{
  "balance_bias": false,
  "router_z_loss": 0.001,
  "vocab_size": 32000,
  "norm_eps": 1e-06,
  "tie_embeddings": true
}
Below are experts of layer 5 (counted from 0) of a mixture-of-experts language model. Rows are named router (the router's row for the expert), down (a neuron's output weights, with its number) and show model dimensions 144-191. Each number is 128 + 32 x the weight over its row's rms, rounded and kept within 0 to 255.
After each expert's rows: "comes before" lists some tokens at least twice as common just after its tokens as in all text. This comes from a sample of Wikipedia text that the model never trained on. Tokens count by the router's weight.

# expert 13
router [132 116 144 115 135 169 100  90 109 100 156 188 161 146 122 119  91 150 148 119 141 105 136 105 147 110 110 166 165  94 181 124 162 116 146 141 119  93  76 142 175  98 120 101 137 157 136 169]
down0 [152  83 157 110  87 120 100  60  88 120  88 152  62 141 106 157 139 138 125  91 154 167 170 108  84 119 103 132  95 125 173 184 149 126 119 162 146 136 159 117  87 195 103  80 148 124 106 110]
down1 [170 159 112 166 128 116 140 100 153 136 138 121 118 129 125 171 187 122  72 123 107 158 108  94 110 124 104 140 132 101 123  79 149 145 116 170  83  88 159 181  86 161 101  92  97 141  82  79]
down2 [210 141 143 185 142 179  97 139 134 102 155  96 168 161  95 100 113 106 144 196 124 124 124 111 114 183  88 111  76 140  80  94 143 108 131 112 114 161 108 149 163  90 129 161 109 117 157 134]
down3 [133 167  70 165 140  84 160 133  72 122 137 160 114 137 136 174 141 144 100 177 152 140 171 138  97  67  88  93  47 121 164 106 105 149 134 144 131 152 119 157 151 137  82 105  81 181 149 133]
down4 [156 149 140  78  84 136  84 171 179 120  98 109 115 168 178 150 141 151  78  83  73 156 130 157 129  97 152  68 175  57 130  85 131 176  63  54 115 128 164 109 119 106 128 110 137 148 120 134]
down5 [100 125 138 117 106 170 182 125 127 135 149  90 115  75 126 130 107  89 117 121 130 117  81  92 104 177 165 165 193 147 139 179  86 181  81 135 108  99 157 106 114 170 128 165 123 110 106 144]
down6 [130 147 162 135 136 188 151 129 131 130 167 159 119 126 122  94 138 151  66  94 182 115 123 103 131  73 149  82 137 106 201 139 118 123  92  94  91 130 150 190 129 162  97 137 116  95 149 161]
comes before: " the", " a", " his", " this", " its", " their"

# expert 31
router [ 51 140 126 128 127 158  74 107  97 163 139 133 172 173  85  90  93 124 104 110 147  83 113  89 154 124  86 144 167  86 160 202 173 162 133 120 221  96 127 150 125 103 110 155 144 174 115 144]
down0 [ 82 170 118 138 144 201 159 104  99 129 138 151 138 102 138  81 141 112 149  68 153 114 136 107 119 104 138 156 163  90  53  69 118  92  99 137 157 126 181 175 101 152 194 128 125 131  89 156]
down1 [142  73  99 124 105 136  91  85  97  98 114 130 175  83 133 128 136 109  87 101 138 158  95  90 193 202 122 130 118 104 113  91 139 117 108 141 149 155 131 118 172  91 147  85 123  81 148 109]
down2 [125 136  93 119 143 114 145 116 148 124 107 130 124 132 159 128 151 161  81 107 118 158 121 150  88  76 134 189  97 173 100 125  72 118 169 115 114  96 130  85  96 114 170  71 149  75 135 116]
down3 [136 108 106 146 112 173 167 166 136 113  98 139 153 111 132 135 138 175  89 163  94  99 139  88 139 117 143 147 137 157 136 176 112  93 137 104 139 169 165 189 128 136 157 137 172  93 102 138]
down4 [ 66 187 119 138 138 176 154 134  70 139 128 132 123 152 114 176 105 154  99 151 113 102 192  62 144 134 187  92 101 119 121 160 112 133 141 107 182 129  84 128 119  90  80  73 151  73  79 129]
down5 [110 189 157  77 106 128 153 173 148 141  86 143 128 125 175 115 162 175 179 111  97  88 153  88 102 115  81  83 145  67 121 179 171 122 160 141 160  80 128  54 109 106 184  87 140 156 142 129]
down6 [178 188  81 128 130 161 173 112 151 121 144 102 162  91  99 121 161 121 174 161 101 104  88 140 123 157 130 130  65 144 132 101  48  94 129 123  79  97 127 103 101  75 111 120  93 150 150 153]
comes before: " of", ".", ",", " in", " was", " for"

# expert 35
router [141 147 143 135 125 130  91 109 102 145 140 144 163 129 107 109  57 176 153 104 122 115 127 115 159 105 106 138 170  98 136 135 170 139  96 153 140  78  60 158 137 101 102 152 105 160 170 163]
down0 [136 128 122 174  89 107 114 101 161 104 145  98  75 148 132 148 149 100 143  89  77 148 159 141 146 166 122 131 166 103 140 163  78 109  91 165 154 160 165 126 123 112  90  69  95 187 121 131]
down1 [132 110 122  98 149 148  87 122 166  88 160 128 186  69 160 160 137 139  37 103 182 185  83  98 132  91 170 113 121 135 198  70  68  62 112 104 139 115 191 155  99 162 119 159 144 116 108 100]
down2 [101 131 141 184  97  95 124  73 147  93 136 136 122 127 107 170  96 143 163 110 172 130 112 168 147 165 156 131 139 149 148 153 125 143 159 100  90 155  88 127  63 127  72 117 138 152 143 110]
down3 [166 129  95 181 130 177 142 173  81  75 113 134 122 148 202 123 136 186 187  89 122 145 160  99 176 145 155  66 124 136 135 151 189 139 132 130 115 201 105 164 142 176 115 167 109 112 170  87]
down4 [126 156 159 105 102 118 132 119 150 113 110 131 120 131 107 114 152 110  78  73  83 115 143 106 153 112 108 100 116 126 147 117 161 129  60  85 104 164  91 202  84 135 117 128 106 113 110 101]
down5 [ 90 108 137 108 100 139 133 150 147  85  75 104  97 185 134 120 188 103 139 123  93 113 152 135 107 140  71  96 143 175 103  90 137 159 151  87  60  36 122 113 114 111 136 146 143 131 122 165]
down6 [ 74 104 177 168 131 141 149 131 146  99 124 155 106  87 136 145 124 191 126  86 161 173 114 138 144 162 121  91  69 135 110 116 106 188  61 139 135 129 116 155 160 148 156 180 169 128  86 126]
comes before: " |", ";", ")", "/", " m", "th"

# expert 11
router [ 81 122  79 105 177 155  65  92 106 142 172 130 155 131 105 111 108 128  67  91 140  87 116  80 143 110 125 148 150 164 171 164 175 133 142 198 186 119 114 179 141 137 102 140 170 105  91 167]
down0 [159 190 130  85 124 166 173  78  84 131 129  93 159 138 160 140 159  88 109 161 114  88  84 144  98 108 104 113 146 184 116 113 144  87 122 171 159  73 139 120 122 120 172 163 126 125 145 148]
down1 [106 103 107 138  72 135  93  96 148 105 130  92 145 139  94 131 106 126 160 119  87 132 150 152 112 173 113 188  93  93 152 112 146  87 147 147 147 117  81 138 146 117 106 189 105  36 109  83]
down2 [ 95 134 176 175 147 127 112 146  79 121  86 146  83 112 189 114 162 132 115  98 103 147  94 101 157 113  94 117 133 206 153 157 101 101 119 144  97 134 111 139 152 129 138 173 115 181 102 165]
down3 [134 175  82 144 167 128  42 185  66  99 140 113 101  93 124 105 132 154 156 116  92 173 143 161  83  80 110 176  81 106 139 146 136 154 106 131 156  58 103 109 136 139 172  83 171 170 160 132]
down4 [153 178 160 164 144 123 167  79  81 153 133 161  64 158 130 113 145 116 124 159 125 136  83 124 120 172 104 131  98 147 179 130 101 173 101 119 118 127 138  84  72 122 108 148 148  98 130  70]
down5 [137 163 198 138 153  83 149 158 199 126  86 134 125 140 110 166 141  67 150 124 114 100 151 167 116 135  91 159  78 145  58 154 100  82 160 156 138  61 129 143 112 109 126 168 106 106 112 139]
down6 [121 188 147 117 119 144 116 157  90 178 223 134 162  62 157 102 149 136 123 148 143 106 155 181 112 125 128 185 121 105 124  88 144 113 109  71 107 169 190 115 150  79 183  90 155 141  91 137]
comes before: " of", " to", " that", " for", "ly", "ed"

# expert 54
router [103 142  82  57 112 125  74 171  95 108 148 145 174 139 136 114 122 162  97 161  87 141  99 111 134 128 145 168 149 136 140 184 139 156 126 137 107  81  97 161 146 118 115 119 158 117 109 179]
down0 [127 121 139 129  90 100 162  76  97 154 119  94 166 111 154 172 124  96 163 118 112 128 152 129 152 100 119 112  92 138 143 116 166 101 131 158 171 143 139 121 167 149 159 125 118 123 146  82]
down1 [ 41 154  77 174 114 123 138 117 130 124 132 156  60 122 135  77 123 152 109 142 145 107 101 124 170  91 102 146  70 124 140 167  85 133 113 109 107 108 127 147 148  92 128 138 124 123  90 103]
down2 [134 104 100  53 149 115 132 150 113 152  88 116 112 116 121 194 175 111  74 157 122 211 159 144 143 112 125  71 137 124  96 112 103 169 152 128 109 158 152 108  87 123 103 112 113 182 103 174]
down3 [149 168 116 129 132 140 168 138 180 154 121 214 143 146 138 137 155 149 122 108 112 117 146 155 167  93 133 103 145 151  93 140 182 111 129 156 114 154 163 148 112 102 161 133 178 114  99 102]
down4 [117  93 105 118 127  92 118 109 192 130  67 166 110  91  95  90 167 132 171 180 130 155 128 155 101 166 154 159 134 147 108  90 111 129 148 121 129 122 127 109 101 130 132 120  62 141 191 134]
down5 [148 105  98  95 124 169 130 195 123  94 165  94 165 198 168 133 107 107  82 121 127 127 141 109 160 125  91 125 112 118 101 158 151 131 149 177 116 122 157 119 183 107  84 142 136 142 107 126]
down6 [ 80 212 179 158  95 107 101 110 161  94 100 150 104 139  99  76 123  99 101 101  97 165 128 103 132  72  68 111 106 172 209  89 106 124 167 165 119 161 161 129 102 200 126 133  75 145 113 193]
comes before: " the", " to", " a", " in", " by", " that"

# expert 15
router [ 86 148  94 131 120 162 110  85 119 163 128 198 128 101  44  95  95 155 110 104  50 126 145 110 127 137  85 157 127  85 161 166 140 120  93 120 118  75  69 163 140  87 103 128 110 115 149 152]
down0 [175 103 163 185 110 113 114 181  60 125 111 160  75 159 130 131 106  89 131 118 103 111 145 133 131 125 208  99 167 184  76  98 145 139 140 199 136  93 185 109 135 143  92 119 116  74  92 123]
down1 [178 190  70 171  75  99 152 139 152 100 112 128 212 115 122 109  92 169 119 133 106 149 151 199 130 129 172 104 134 135 121 176 130 122 133  93 146 168 105 155 106 122 148 148 163 210  84  65]
down2 [ 92  99 190 117 101 169 101 112 169 105 151 110 103 109  95 168  95  89 165 120 144 145 101  89 117 141  76 121 191 147 155  75 154 143 122 153 117 121 149 158 157  96 134 141 128 112 142 116]
down3 [130 157 111  83 127 151 223 129 132 125 148  76  85 128  88 101  62 103 114  49 128 153 149  77 131  93  59  46 134 156 126 151 111 116 168  88 167 125 149 171 150 101 152 132 100 190 123 180]
down4 [ 95 148 132 105 147 117 163 105 143 126  95 138 186 115 123 103 149 103 120 155 101  86 143 127 156 113 132  81  40 117 160 117  75 155 173 166  99 157 140 161 136  93 140 106 146 165 209 116]
down5 [141  62 123 132 116 194  90 152 116 152 149 159 125 102 130 110 118 229 140 169 195 181 167 148 138  82 148 121 121 140 144 166 124 100 182 123 138 131 188 108 187 120 107 139 163 103 162  94]
down6 [138 134 146 106  79 128  54  93 141 112 141 171 138 108 105 120 119 152 144 188 135  81 102 141 160 132 117 189 148 151 146 157 129 115 118  85 135 151  92 168 120 142 214 190 123 137 108 160]
comes before: " |", ")", ";", ":", " /", " ("

# expert 33
router [ 78 122  67 137 103 143 114 121  83 137 192 206 145 152 107 115 105 130 100 107 114 102 146 126 135 119  93 137 133 106 121 113 183 128 123 163 175  70 115 154 139  85  74 165 128 134 171 169]
down0 [178 107  92  89 162 132 139  81 108 120 139 115 126 180 181  94 133 156 144 112 126 100 119 155 156  79 143 158 145 131 159 105 212 124 105 143 186 205 124 116 121 119 116 195 160 134 128  69]
down1 [125 200 118 115 153 182 134 144 156 174 115 116 175 141 170 139  84 164  75 107 140 113 183  88 161 168 162 119 134  98  93 140 137 153 129 107 128  68 142 138 108 125 119  45 136 118 110 123]
down2 [127  82 137 166 110 134 137 137 138 118 177 154 120 122  46 169 112 166  85 177 128 124 125  63 168 149 149  55 100 101  94  57 108  97 129  94 201 145 130  78 168 121 100 101 172  79  92  92]
down3 [107 150 123 172 158  74  52 158 104 130 131  90 103 151 152 147 160 142 109 148 183 102 176 126 110 169 111 143  82 138 116 174 161 186  82 102  91  76  69 106 145 147 127 170 140  83 168 142]
down4 [125  88 174 176 127 106  99  47 108  82 180 161 148 188 152 128  71 144 146 148 144 131 104 115 135 183  84 124 151  81 148  84 115 163 128 140 163 104 117 121  92 117 110 134  84 123 117 113]
down5 [147 151 111  92  89 131 168 143 136 103  85 170 107  89 151 171 161 190 104 160 142 164 139 155  88 140 135 114  88 182 125 104 127 123  87 110 132 157 167 160 146  95  48 130  96 136  95 145]
down6 [125 120 112 119 148 127 142 151 156  60 136 116 138 138 126 146 145  81  77  90 101 142  46 191 124  93 126 158 117 121 114 138 136 147 117 116 109  84 126 118 141 139 165 130 144  89 152 126]
comes before: "\n", "==", "-", " ==", "===", "The"

# expert 28
router [120 144  72 135  96  95 135  88 148 140 166 143 157 159  87 111  86 134 138  78  79 105 105 153 170 103 109 136 119  88 139 118 147 144  85 177 130 105 122 141 165  99 119 101 145 154 149 134]
down0 [160 136  73 140  86 108 152  91 166 165 152 138 138 185 175 103  68 124 131 163 195 116 114 152 150  60 113 124 195 128 124 121  83 171  78 144 131 148 102 155 163 163 135 141 113 115  67 122]
down1 [192 105 152 191 102 149 176  84 121  85 161 166 157 125 125 133 140 121 101 101 116 101 125 138 146 183 147 166 115 136 139 132  98 143 162 117 112 158 140 117 154  98 138 105 101 127  71  88]
down2 [ 45 114 168 152  99 115 149 130  62 124  77 161  99 162  93 137  96  51 140 129 133  94 137 115  53 126 138 119 118 146 157 151 162 166 115 102 147 139 132 143 122 126 154 148  68 142 140 104]
down3 [ 84 220 148  97 108 200 147 119 142 113 143 107  94 153 106 128 140 164 128 111  82 180 170  56 130 116 153 144  77 101 127 107  99  63 122  68 169 116  96 153  99 172 139 133  81 158 161  99]
down4 [160  70 145 106 112 124 179 125 136 118  98 167 138 126 140  98  97 141  80  73 124 107 113 112 210 102  56 159 149 177 140 182 113 114 168 106  94 138 131 168 143 117 143 106 132 185 132 157]
down5 [130 201 174 120 161 129 112  87 142 147 115 160 138  64 122 116 118 143 120 166  78 147 125  87 123 151 148 120 123 131  85 108 127 110 127  64 120  46  89  94 134 164 140 105 125  86 149 192]
down6 [132 107 162 163  31 143 132 149  95  84 149 198 114 134 129 133  66 108  94  82 124 169  90 177  88 157 130  67 115 178 121 108 133  70 127 117 116 150 184 147 127 125 166 132 162 114  62  74]
comes before: " |", ":", " by", "|", "---|---|---|---|", " 1"

# expert 59
router [ 43 138  31 126 171 123 108 136  63 140 125 157 158 125  78 106 100 146 114 131 145  78 121  81 148  61 104 134 132 115 171 150 137 152 112 160 141  69 105 135 147 123 113 160 149  93 131 175]
down0 [178 146 165 101 150 119  91 118  91 136  76 124  74  91 149 145 174 122  47  82 121 150 173 139 116 156 163 133 152 103  97 130 140 135  57 124 128 188 108 105 118 143  54 131 123  73  56 195]
down1 [ 85  85 144 106 201  86 135 178 150 143 163 202 108 141 153 118 112 177 112 157 110 118 134 111 124  81 169 119 122 164 159 108 141 114 125  33 159 119 134 201 171 119 140 179 147 109 152 133]
down2 [156 155 117 150 152 126 105 107 119 104  75 188 154 106 162 129 103  27 113  14 153 135 137 158 138  75 108 115 114 120 159 107  98 171  72 146 170 117 161 117  80  95  81 114  69 154  94 128]
down3 [168 164 129  99 176 112  77 108 171 164 132 139  73 154 153  91 183 152 123 115 138 123 171 159  62 111 116 134  96 106  78  48  98 134 120 120 109 176 121 108 107 113 130  75 128 108 129 135]
down4 [105 163 148 159 137 155 121 142 157  76 149 147 102  74 126 160  57  90 142 141 155  88 178  76 135 133 129  99 119 124 107 114  91 116 135 167 157 158  94 224 170 144 191 112 133 166 117  92]
down5 [132 106 126  97 133 172 129 128 183 108  96 108 164  98 118 215 136 138 139 114 109 147 156 136 170 109 184 128 171 102 161 160 122  95 153  64  98 142 203  99 129  93 121 119 149 135 128 147]
down6 [125 123 135 175 107 120 105 142 115 121  92 120  76 130 123 138  70  95 104 119 108 146 111  99 186 134 199 213 148 160 126 138 202  83  86 139 115 161 174 154 111 107 163 130 141 148 196 144]
comes before: "|", "\n", "-", " ", "|---|---|", "|---|"

# expert 7
router [120 118 112  75 110  93  98  50 181 123 132 142 164 107  99 132  93 124 127  82 134 121 125 138 136  68 113 146 157 130 106 128 138 151 151 141 108  91 102 156 140  91  80 158  99 159 140 152]
down0 [137 127 138 134 117 117 132 157 112 119  86 151 124 165  67 157 133 150 150  91 123 116 103 145  70 123 127 118 100 142 138 159 126 150 166  72 161  99 136 136 104 103 123 126  92 148 208 165]
down1 [137 132 135 134 145 144 105 146 143  89 169 166 107  85 165 148 117 106 149  92  91 152 122 143  93  36 102 147 139 172 117 141  98 118 105 104 131 121 159  91 138 104  99 170 123  66 129 127]
down2 [152 195 117 115  93 148 127 180 104 115 158  97 134 102 192 194 146  98 161 106  67 128 138 169 255 159 146 146 103 100 195 129 166 145 121 131  87 152 135  42 138 158 150  98  68 114 183 126]
down3 [205 112 134  72 135 181 108 135 141  96 156 104  58 126 139 117 126 106 147 118 130 103 132 148  88  74 183 144 170 166 135 117 131 117 102 125  79 118 116 164 148  81 135 136 116 144 131 142]
down4 [ 86 115 147 135 147 102 136 140  89 147 101 123 132 134  90 112 132 147  95 105 149 161 156 173 101 123 114 178 147  98 101 130 118 113  74  63 142 147 107 123 115 156 168  88 106 152 149  89]
down5 [ 90 172 102  98 187 106  93 111  73 134 125 103 129  69 120 141 171 184 125 132 105 105  68 152 134  85 164 150 120 171  95 100 157  88 172 111 175 113 168 156 132 125 187 118 156 125 159 202]
down6 [172 136 193  30  98  88 121 157 118  90 148 135  97 131  94 173 150 112 147 158 101 182  94 166 126 113 154 114  91 149 121  72 122 116 105 101  93  96 154 160 140 131 133 118 135 141 154  94]
comes before: " |", "N", ")", " km", "3", " m"

# expert 36
router [ 91 169 152 139 155 161  81  95 112 131 196 195 158 119  89 121 117 158  79 124 115 116 152 147 175  96 105 154 119 108 116 118 142  93 138 139 175 120 116 143 136 130  92 204 165 149 118 150]
down0 [149 102 154 146 103 165 127  97 202 171 125 173 161 113 108 146 150 182 145 130 130 137 156 156  93 149 139  89 122 149 120  85  53  97 105 107 172 154  98 167 148 119 150 170  98 172  95 133]
down1 [126 137 136  80 140 136 141 185 180 153  88 110 116 142 112 140  95 167 137 136  89 134 126 128 123 126 125 150 128  89  99 147 111 157 104 163  98 114 173 115 149 131 111 179 105 145 137  91]
down2 [130 202  54 147 211 145  87 122  65 130 130 197 128 142 121 189  78 191 159  94 120  75  86 149 138 118 157  93 139 142 172 141 167 120 132 122 125  88 112  69 121 172 163  52 162  57 131 142]
down3 [ 78 155 158 123 152  89 103 108 101 137 127 144 172 149 136 150  75 135 114 120 154  64 150 169 124  88  89 112 138 111 213 168 104  60 112 101 124  99 159 132 139 164 133 175 112 184 114 137]
down4 [112 135 131  96 134 132 155 172 152 115 151 149 136 182 151 139  95 104 166  58 153 153 113 156 127 172  80 116 178  56  86 135 116 116 132 169 157 143  99 133 168 200  74 128 147  78 110 115]
down5 [145 141 144 120 182 127 135 149 117 123 113 135 158 130 138 154 154  56 147 134 148 112 138 155 132 146 159 135 124 142 160 165 110 101 120 105 106  67  99 124 120 121 127 162 123  82 156 156]
down6 [132 102 105 169 138 124 146 103 158 181 119 194 134  66 142 137 113 207 155 118 176 169 150 210 107  68  54 116  96 114 118  88 195 151  77 149 103 100 110 100 113 148 121 136 114 102 142 120]
comes before: "\n", "-", "|", "==", "=", " The"

# expert 25
router [103 170  83 130 109 144 134 129 100 142 177 140 136 109 143 103 145 155 100 108 139 125 138  84 179  88 111 143 162  99 134 162 180 123 145 155 152  78  98 124 172 124 127 170 119 176 171 161]
down0 [ 91 114 139  74  81 126 115  81  78 167 105 140 151 155 149  88 121 118 118  97 116 120 147 125  89 102  71 150  92  99 126  79  90 112 136  95 143 165 172 142 132 189 156 109 114 102 136  21]
down1 [125 173 128  64 165  84 147 111 132 169 117 131 106 112  99 102 192 128  98 106 155 112 113 149 137  97 139 172 127 107 142 135 105 120 120 174 151 133 132 108  94 159 122 133 153 152 100  64]
down2 [134 155 126 112 191 112 139 151  93 110 126  94 127 150 181 133 146 179 107 143 136 103 132 123 135 157 130  96 115 151  70 108 108  63 113  42 160 110 115 137 111 125 123 125 120 111 131 116]
down3 [161 116  93 147 121 157  96 121 160 198  91  61 121 130  97 158 107 115 167  86  87 153 131  97 124 155 133  98 150 156  87 150  85  86 134  93 127  90  95 124 171 140 123 123 148 111  75  97]
down4 [198 110 146 155 128  69 142 110 144  92 153 100 116 101 124 152 139  99 170 142 153  89 135 190 179  90 178 157 107 154 147 106 100 101 146 118 125 164  96 163 100 115 128 108  66 138 148  95]
down5 [105 129 102 116 120  99 177 115 103 120 140 131  81 119 138 101 120 196  90 136 117 172 123 117 136 100 101 128 134 172 120 116 137 145 156 162 154 151  99 149  89  85 149 124 142 100 124 162]
down6 [115 127 142 121 169  76 112 170 200 122 108 120 104 166 122 139 137 157 145 137 130 114 121 152  68 146 142 116 148 151 134 156  76 114 119 183  91 159 136 178  89 168 103 108 119  66 159 197]
comes before: " |", ";", "th", " years", " /", " August"

# expert 57
router [135 177  90 146 124 123  51 110 106 157 188 133 199 138 104 121 101 132 115 100 135 110 136 106 151 119 143 138 149  86 154 147 142 177 152 150 201 100 106 148 159 102  93 141 128 156 113 145]
down0 [139  31 125  76 110  97  92 109 146 127 130 157  98 184 133 136  96 111 103 145 142 106 119 100 126 106  81 134  74 110 162  85 130 119 143 138 135 115 131 113 211 145 131 116 121  88 114   7]
down1 [165 112  47  79  99 128 135 181 153 143 135 172 143 104 166 161  96 124 146  98 106 117  97 127 124 168 133 102  39 117 163  89  99 141 102 150 129 120 153 173 158  88  86 139 164 120 158 181]
down2 [135 127  85 130  93 120 125 136 159 135 114  52 103 152 172 140 166  65  93 136  89 150 161 148 127 145 102 117 118 115 115  95 144 135 146 138 101 204 146 148 167 123 189  90 117 149 167  72]
down3 [147 176 151 108 205 182 113 138 152 126 152  80 118 153 105 120 121 145 149 128 102 122 133 114 108 157 136 144 122  67 147 140 110 169 127 105 112 142 105  46 170 132 106 128  57 128 135 130]
down4 [150 147 158 149 119 152 116 141 139 141  69 151 129 157 135 174 155 114 195 104 137  48 166 122 133 126 134 119  97 140 159 114 149 155 105 166  71  92 124  83 128  63 148 150  65 108 154  96]
down5 [176 132 117 119 119 145 137 146 166 106 118 122 134 160  94 113 137 118 123 148 128 144  94  74 127 170 113  83 189  78 129 161  60 178 123 165 107 127  99 105 109 115 102 160 101 112  98  89]
down6 [179 118 101 117 128  91 176 149 106 164 211 144 127 120 133 109  96 128 120 168 150 135  70 100 125 108 242 106 114 143  88  84  45 134 149  84 109 131  43 102 158 181 148 133 103 131 125 104]
comes before: "s", ",", ".", " and", " of", " in"

# expert 16
router [ 83 122  69 144 114 141  85 119 120 180 161 136 152 152 128 107 110 138 101 123 114 115 143  93 103 113  93 137 182 161 129 140 188 108 150 158 150  86 119 149 139  92 139 167 158 139 171 173]
down0 [199 109 161  80 121 126 114 120 140  94 147  94 142 166 119 108 116 130  75  56  94  86 143 131 159 133  86 133 141 134 107 118 129  33 122  54 117 154 108 137 183 166  92 212 124  70 114  84]
down1 [135 155 118  89 115 183 152 143 119 163 114 172 137  88 156  57  93 121 136 130  94 129  45 106 147 113 160 100 178 124  73 127 130 158 126 101 149  81 124 136 108 107 130 128  84  87 121 183]
down2 [170  82 116 177 102 114 121 147 108 122 138 162  73  85 184 157 130 133 158 115 123 120  91 126 185  97 122 162 192 126 140  88 169  89 129 138 128 131 179 112 126 119 122 114 134  85 155 151]
down3 [101 172 126 108  88 146 162  79 120 124 108 118 132 111 129 118 102 136 180 114 155 103 122 120 152 151  74  64 130 109 119 114 158  92  96 145  66 122 124 182 137 163 113 168 144 157 114  83]
down4 [109  67 161 139 117 155  97 120 157  87 111 138 169 157 106 173 100 153 157 127 112 134 149 123 154 112 125 161 133 214 147 137 107 105 131 115 128 129 169 106 131 146 108 170 138 156 125 121]
down5 [122 115 165 146 119 144  97  78 162 138 154 155 141  58 183 119 132 135 196 142 102  72 130 120 135 154 148 186 156 120  84  92 106 159 138 153 176 165 153  91 143 128 111 171 114 168 134 198]
down6 [144  90 115  71 130 194  80 128 145 137 132  40  98 127 132 138 146 130  98 140 102 125 151 120 138  84 176 125 168  61 155  95 104  89  78 108 128  98 172 145 163 131 118 135 101 106  69  93]
comes before: ":", "\n", ")", "aged", "–19", "born"

# expert 19
router [101 205 140 102 175 129 106  99 143 145 157 134 181 112  62  94 113 134  88  43 128  73  99 177 160 115 146 142 142  74 160 137 146 155  94 114 199  92 102 150 163  96  99  92 149 131 144 177]
down0 [111 134 149 108 171 126 166 179 114 123  92 149 127  62 109 137 101  90  71 153 124 120 105 140 116 165 116 166 137  48 110 160 110 137 113  93 178  58  98 214 139 123 124 128 170 141 116 108]
down1 [149  97 179 109 132  60 158 194 149 104 118 199  90 136 144  96 134 147 105 160 152 132 120 128 126 195 173 154 111 110  82 131  89 141 109 121 102 128  76 126 125  93  62 129 173 164 152 148]
down2 [151  99 105  76  87  77 139 164  71  99 128 199 108 141 154 133 111 113 172 142 160  98 101 157  74 123 119 174 168 149 103 116 104 112 135 152 102 128 191 136 142 113 125 138 179 109 127 135]
down3 [110 141 135 101 122 134 109 143 108  67 135 164  80  80 111  94  81 142 176 147 157 138 148 127  99 120 140 132 101 114 122 135 103 129 131 141 119 120  97 197 121 134 179 108  91 159 112 103]
down4 [118 154 171 143 115 111 102 152 118 111  50 112 107 100 130 157 207 163 119 122 153 139 182 107 112 160  63 139 112 110 175 135 155 154 121 137 156 116 113 169 107  90 166 137 145 151 140 138]
down5 [117 104  84 120 163 163  93  99  57 111 108 183 178 138 159 110 147 109  94 162 140 151  99  91 140  94 188 154 120 186 125 144 183  92  83 154 182 170  50 157 169  84 130 139 208 127 153 165]
down6 [145  91 126 129 131 163  84 118 138 101 143 162  84  98 136 127 158 105 114 144 105 128 109 157 110 173 114  93 132  95 185 157 143  98 114 140 134 113 186 111 149 177 112 190 170 179 128 119]
comes before: ",", "s", " of", "ed", ":", "\""

# expert 26
router [ 82 161  92  75 104 124 125 102  89 124 180 137 171  84 105  96 112 139  93 111  79 103 115 107 149 104 160 160 121 146 162 184 138 163 113 166 114 107  88 134 149  92 101  97 117 117  75 147]
down0 [119  99 125 158 125  62 147 110 148 166 110 137  58 126 151 116 163 137  67  95  80 111 173 131 106 118 117 108 148 107 135 151 128 153  92 136  90 129 124 129 123 123 104 112  98 123 117 142]
down1 [162 117 131 166 143  97 124 151 122 137  86 158  89 128 110 115 133  91 137 126 166 176 134 150  96 131 134 105 111 135  79 151 131 132  92 160 158 133 203 156 135 127 108  76 173 127 108 205]
down2 [156 140 161 100  88 145  63 128 140 138 113  73 103  72 154 161 219 138  64 152  78 202 111 170 105 110 137  81 127 125 104 103 136 162 132 137 124 178 142 125 102  75 163  68 166 148 133 177]
down3 [ 97 177 145 108 157 114  59  99 147  83 182  93 155 149 106 138  87 121 101 148 168 124 147 155 120 147 135 112 130 148 144  87 143 149 101 127 166 151 114 191 107  96 162 129 131 100  63  67]
down4 [145 130  98  66 125 118 112  89 125 124 125  47  84  95  87 126 143 130 125  85 147 157 129 131  92  88 117 135 166 108  99 139 157 150 145 159 117  98 171 159 110  62 151 140 176 152 167 116]
down5 [134  84 142 142 145 158 197 152 166  80 107 143 161  90 121 128 137  84 102 125 160 141 105 162 108  86 112 198 114 114 149 155 127 118 108 147  86  64 121 198 142 129 144 138 113  99 124 145]
down6 [ 73 132  93 185 145 115 137 171 126 169  91 142 139  96 161 176 133 173 191  54 162 108 111  89 136 135 102 127 137 123 136 150 122 170  90 127  94 167 111  87 115 182 112 178 128 167 125 106]
comes before: " the", " a", " his", " their", " to", " be"